Weights of a small mixture-of-experts language model, trained from scratch on English Wikipedia.
Experts: 16 experts in each of 7 layers, 3 picks a token, a softmax router.
Below are experts of layer 4 (counted from 0) of a mixture-of-experts language model. Rows are named gate (a neuron's input weights, with its number), up (a neuron's input weights, with its number), down (a neuron's output weights, with its number) and show model dimensions 256-383. Each number is 128 + 32 x the weight over its row's rms, rounded and kept within 0 to 255.
Before each expert's rows: "raises" lists some tokens whose logits its average output raises strongly, later layers aside; "comes after" lists some tokens at least twice as common just before its tokens as in all text. This comes from a sample of Wikipedia text that the model never trained on. Tokens count by the router's weight.

# expert 5
raises: " the", " a", " two"
comes after: ",", " in", " of", " and", " for", " with"
gate0 [135  80 148 111 113 165  91 144 115 147 193 165 103  64 102 113  93 129 112 146 140  86 154 138 150 105 180 118 111 176  70 125 144  71 162 132 133  98 149 115 142 113 149 163 166  84 111 130 133 135 132  90  84 192 111 118  92 164 185 151 190 204 163 125 137 156 129 138  97 112 179  76 140 117 158  73 131 111 136  84 106 111 118 112 122  40 107 123  99  77 117 159  82 150 100 170 165 144  81 106 160  99 120  94 141  99 147 121 132 143 100 152 123 167 185 122  96  42 129 156 187 159 137 111  85 135 124  88]
up0 [ 76 168 145  95 108 162 177 120 136 239 162 153 134 105 101  81 126 119 173  86  86 134 126 108 101 100 187  90 174 132  57  96 133 108 156 147 147 136 113 135 115 161 129 113 156 126 151 112 148 157 115 180  79 165 147 138 139 141 155 112 173 228 127 101 127 123 139 225 105 108 230 116 146 122 154 129 176  83 182  80 141 172 116 100  92  64  72 104 121  95  75 163  96 135 151 172 116 170 103 110  98 120 151 118 162 157 102 120  96 143 131 146 128 107 134 113 133 110 159 153 140 185 138 160 139 104 136  90]
down0 [142 106 159 126 110  76 140  64 139 151 110 175 150  99 167 126 130  85 117 173 144 152 116 155  86 156 105  93 118  98 104 142 178 120 127 114 125  89 130  99 151 143 137 192  42  66 130 105 129 208 107 103  82 149 144 193 117  93 156 112 145 128 143  93 156  84  99 177 133  96 155 175 111 147 189 128  89 177 144  94 136 113 164 156  61  76  77 177  80 109 139 122 110 190 116 181 194 202  70 103 150 157 171 114  97 140 136 135 138 143  63  83 146 117 140 141  96 204 188 111 159 161 134 104  79 126 121  72]
gate1 [170 100 103 116 158 102 125  96 130 160  89 156  70 102 129 127  85 172  95 137  89 129  81 108 157 122 127 132 111 125 134 145 109 157 161 145  99 154 116 161 194 159  42 118  97 147 135 202 118 169  91 129 118 130 139 117  87 192  72 122 162 142  83 124 129 188 134 166 148 143 112 110 133 140 163 176 208 122 151 112 134 162 130 138 132 121 179 113 146 108 120 122 150  92  74 166  43 141 171 144  98 169 156  98 157  69  74 146 103 154  98 110 107 106 143 124 143 105  79 172 135 158 107 101  80 159 187 171]
up1 [167 135 140 133 137 130  62 167 148 166 124 130 114  78 159 204 117 127  68 110 114 112 140 118  75 162 155 146 120  95 122 127 127  60 130 158 144 104 152  86 167 187 143  91  96 124 153  97 165  57 133 159  64 161 140 154  84 109 139 154  76 104  93 150 136 172 121 142 176 115  69  76 166 147 111 119 147 120 151 131 135 125 108  90  61 194  89 114 167  93 152 110 177 165  97  99 109 127 229 105 123 210 173 131 139 119 115 101 129 129  86 120  87 101 110 151  97 129 123 104 148 179  94  95 141 128 121 129]
down1 [ 71  68 117 121 109  96 106 193 171 140 102 154 118 156  73 138 145 137 109 116  76 140  98 120 107 150 170 102 154 121 130 102  98 117  76  56  95 103  58 131 163 114 126 120 112 127 142 126 154 150 150 173 132 175 157 148  82  98 175  98 105  89 159 140 152 157 131  99 116 200 155 146 141 117 132 120  94 181 159 138 122  75 145 142 115  94  87  54 113 204 160 140 119 110 114 186 147 113 108 101 127 112 111 131 132 114 135 143 147 147 100 128 111 116  79 196 152 164 156 139 104 117 144 131  78 125 159 117]
gate2 [142  95 129 128 107 147  21 134  88 198 107 117 111 121 121  94 127  83 124 121 164 168 125 107 118 172  51 168 128 153  95 190 116 177  75 159 142 117 158 137  81 120 110 173 106 122 144 120 153 103 161 171 113  75 154 136 107 149  90  90 126 126 188  95 102 153  93 128 139 128 123 113 116 160 150  76 160 153 172 147  65 143 129 134 181 136 138 124 147 147 131 119  73  69 134 137  95 172 196 128 134 158 121 145 110  74 127 155  86  90 125 117 139 109 109 131 116 108 115 157  95 129 120 136 114 150 137 129]
up2 [136 106  81 124 150 184 122 158  76 196 125 111 127  84 183 156 127  48  83 117 187 167  92 160 141 222  79 198  85 165  86 159 130 103  96 161  77 140 153 104 103 113 154 145 104 127  96 107 112 111 134 117 170 134 154  83 129 155  82 147 101 145 132  94 101 120 155 125 110  93 124  86 153 177 151 105 121 112 132 151 125 132  87 168 135 130  94 101 129 149 180  90 144  65 146 167  83 131 182 131 164 176 100 125 165  65 123  77  68 138  71 118 120 112  39 197 172 108 105 192 112 133  88 142  79 156 135 158]
down2 [150  73 145 137 139 149 196  92 141 126 149 148 148 136  78  99 121 161 132 125 101 139 155 141 133 168 109 103  56 145 110 120 144 133 143 115 165 146 148 169  62 141 159  94  76 111 180 172  88 119 101 155  90 103  84 138 135  83 175 141 101 105 131 115 135 127 163 107 127 113  72 190 138 163 119 133 185 159 134  80 118 115  78  85 159  65  66 118 153 135 176 178 140 134 160 133 175 124 199  97  95 123 134  64 145 102 174 152 124  92  90 185 116  93 117 136 141 102  78 126 121 106 118 112 164 102 143 152]
gate3 [132 172 130 124 109 109 143  81 171 109 137 174 186  85  96 162 119 167 147 150 114 124  60 110 156 147 118  71 130 106 160 105 160 145  94 103  76 149 168 160  74 101 150 112 114 172  80 136 121 127 205 134 103 169 172 125 142 144 114  80 185 140 113 173 152 132 143 130  97 109 148  76  82 141 136 107  64  87 154 178 167 118 150  98 155 108 180  73  98 118 109 184 101 165 162 123 139 113 102  94 121 179 151 152 123 103 133 103 169 148 138 118 103  56  88 151  89 173 157 105 164 169 176 184  97  93 124 126]
up3 [124 134 185  99 128  95 128 100 112 128 142  91 139  79 108 128 150 110 179 127 133 112 112 107  55  84 139 146 128 135  66  97 111 123  86 120 128 175 178 116  51 141 108 177 154 107 188 151  91 126 143 171 125 136 105  70 141 103 164 135 141 163  72 114  65 140 181 124 159 138 143  83 143 147 125 120 194 113 165 139  85 153 139 102 161 208 149  92 188 144 107 127 151 143 124  90 165  98  93 151 112 144 143  91 132  97 113 106  93 173 113 157  92  58 138 170 147 112 148 128  99 191 133 152 117  81 113 117]
down3 [175 162 104 134 134 121  73  87  98 155 160 115 153  94 125 143 185 146  72 129  95 111  95 123 136  89 129 158 147 122  94 173 106 126 135 149 105 154 207 166  82 134 142  77 164 109 153 189 141 139 158 156 134 120 126  56 164  98 105 108 173 121 111 106  99 132 159 155 132 155 116 125 119 131 146  97 119  96  90 131 137 118  98 154 120 139 169 144 124 118 162 165 120 105 192 127 196 113 148  61 122 170 132 104 100 138  94 129 142 140 133 154  75  98 105 118 144 114 194 137 124  93 136 115  51 130 113 107]
gate4 [123 143 175  89 109 108 131 115 179 132  86 168 167 123 151  94 125 153 117 132 119 145  73 119 121 165 160 127 114 116 134 180 118 125  88  90 109 101 109 143 123 117  88 148  96 143 108 112  94 166 129  56 116 100 132 151  84 167 114 127 137 137 176 221  83  98 145  96 132 111  86 142 187 114 150 149 118  87 126 120 117  63  94 116 107 120 126 117 158  88 124  98 127 109 154 152 104 122 141 140 162 156 124 130 122 103  86 101 139 127 122 125 111 136 125 100  88 127 180 162 171 108  97 162 139 142 153 179]
up4 [158  81 162  98 134 144 126  57 116 124 107 184 130  98  77 122 198 182 153 110 182  70 113 139  97 207 216 139 129 123 132 152  86 140 132  90 166  68 127 119 142  96 190  99 165 116 164 147 144  54  92  90 164  93 162 166 111 149 126  76 176 149 137 127 132 158 144 119  64  83  83 104 137 171 108 108 109  81 143  91 106 109 167 112  81 199 108 105 108 124  90 115 119 137 138 124  93 146 154 107 159 115  60 107 123  89 114 143 103 134  83 137 136 103 132 101 118 153 104 117 155  52 124 175 157 151 135 138]
down4 [138 131  63 112 141 141 207 166 127 109 141 125 151 167 121 153  97  91 118 130 150 129 113 145 180 125 171  89 177 164  93 140 167  82 137 150  98 154   0 118 125 137 161 151  51 190 137  54 105 120 138 103 125  69 110 159 136 117  91  84 149 149  72 121  86 163 104 108 166 145 133 130 143 175 188 129 207 162 148 136 148 133 115 106 142 141 178 146 108 151 166  73 125 169 112 149  79 153  73 142  87 151 164 157 134 125 155  73 169  78 137 114  60 163 106 115 159 153 126 217 148 143 154 174 159 129 105  98]
gate5 [ 92 168 125 126 126 102 198 115 136 139 110 149 171  80 102 143 132 105 173 172 117 136 156 108 153  71 119 111 198  83 135 111 160  88 149 110 141  80 135 111 130 114 119 190 126 160  94 187 145 193 155 136 117 111 132 136 181 176 102 112 112  87 162 105 102 168 152 168 102 123 190 101 101 158  76 116 116 141 172 132 140 139 142 120 122  79 108 198 186  99 119 117 155 106 150 142 134 170  57 185 163 156 116  71 158 128 175 132 119 114 147 147 114 142 177 134 151 125 135 167 108  96 142 169 117  91  95 115]
up5 [119  66 142 166 161 124 106 129  49 140 152  56 115 157 166  87 204 126  96 102 144 149 112 110 175 130  99 107 105 105 107  78 120  97 117 152 158 140  74 142 152 168  89 122 100 118 113 117 146 160 119 130 101  42 111 153 156 113 149 133 171 133 135 109 161 170 123 113  87 153 157 138 209 110 131  67 182 133 168  91 198  93 158 155 137 119  60 106  88 142  87 165 121 146  91 127 106  81 139 215 169  55  92 126 128 171 191 146 133 146 177 127  62 144 162 144 120 157 158 154 112 128 117 171 170 142 127 102]
down5 [145 133 128 141 120 184 139  84 182 154 167 101 156  99  72 152  47 122 112 177 114 111 115  86 144 122 163  65  71 182  87 122 116 121 132 145 136 112 127  96 154 131 145 131 169 123 152 149 119 129 115 127 150  97 170 146 180 137 117 124 132 101 104 129 124 136 104 135 126 128 137 111 122 126 171 135 159 177 109 152 113 125 168 123 100 158 149 165  88  75 111  98 117 153 107 169 131 125 175 144 127 106  66 106 130 137 119 125 112 123  83 130 158  48  52 190 202  76 160 159  96 157  89 109 189 136 138 138]
gate6 [106  96 181 169 160 143 123 131  82 116 152 134 120  91 138  82 162 130  98 125 169 132  63 123 124  58  68 144 160 130 121 137 151 169 110 140  71 118 153  88 141 179 130 149 170 137 107  89 105 143  94 178 133 108 121 107 135  74 140 173 118 145 194 138 153 181  39 121 101 172 128  99 137 144 148 111 181 160 151 133 145 103 129 120 159  96 149 131 124 208 165 165  89 138  96 168 125  98 228  88 137 157 103  72 119 154 106 139 136 135 102 110 114 119  99  85 114  92 123 152 102 226 108 153 138 169 124 153]
up6 [141 128 105 103 111 164 148 123 171 188 157  81 116 110 141 174 161 143 123 132  79 132 129  76 111 151 123 106 128 112 205 125 113  83  99 110 179  92 109 142  85 152 144 118 127 180 134 101 122 115 101 110 151 170 128 168 150 120 155 126 143 109 137 129 101 153 134 143 214 135 183 102  54 216 150 137 116 102 126 146 107 100 109 132 112  86 108 148 110 169 119  68 178 136 193 152 162 185  65 160 146 102 142 148 131 109 134  72  69  85 145  74 109 167 129 156 130  86 189  88 105 120 104 156 139 105  64 181]
down6 [ 95 172 104  99 153 108 118 148 105 145 114 145 112  60 158 141 108 168  68 112 107  99 128 134  84 162 178 138  96 126 110 171 131 129 126 135  98 162 186  98 101 171  94 112 129 140 146 127 135 138 188 178 136 128  83 168  99 119 107 132 101 126 113 134 141  84 129  87 186 146 161 104 118 150 108 116 133 179 120  72 149  88 125 110 147  90 114 147 135 132 116  81  66 153 123 122 198 120 137  80 152 107 149  94  89 121 111 135 135  69  97 131 110 173  79  89  94 154 126  88 155 124 158 140 140 121 114 173]
gate7 [138 140 144 136 133 190 122 148 138  61 112 125 135 125 123 134 127  81 150 129 163 136 164 185 131 165 175 164 124 194 138  90 156 139 158 102 127 111  66 137 144 134 129 113 138  95 146 143 124 223 127 134 152 197  88 102 162 163  56 176  87 143 135 160 176 137 109 152 121  97  74  81 147 216 119 148 125 154 128 148  83  92 108 157 125  98  93 143  82 115 115 159 137 150 174 159 173 174 128 135 117  77  78  68 210 117 151  73  85 108  96 115 119 160 156 106 182 175 129 144 146 155  79 113  70 134  89 136]
up7 [123  56  83 134 147  92  88 125 107 172 103 123 180 130 131  73  84 121 116 116  84  78 127 142 140  89  87 139 140 109 105 100 112 127 177 176 131 147 176 136 128 128 111 146 108 117 125  90 134  84  94 141 122  98 117  92 116 100 111 129 166 103 115  74  84 135 134  71 144 193 150  75 103 126 140  77 141  91 162 122 156 132  95 139 168 147 104  65 169 121 123 121  88 122 177 147 130 148 157 107 119 118 106 152  96 152 144 174 110 111 175 150 157 159 117 157 150 135 111 134  61 135  88 170 109 174 114 119]
down7 [121 100 107  75 150 116 161 148 124 118 184 124 127  84 103 109 141 122 119 133 166 128 116 103 164 182 168  83 150 102  73 149 104 143 140 104 129 112  73 138 135 109 127  67 108  93  97 112 213 159 177  86 140 114 138 118 123 136  98 167 169  97 171 132 127 134 116 198 186 138 109 178 141 104 169 194 191 142 137  99 130 100  86 112 116 115 185 154 143 162 123 150 104 130 108 118  86 115 163 135 173 123 122 150 221 131 115 170  84 157 149 132  94 140 189 108 190  93 109 190 110 110 161 148  98 123 147 114]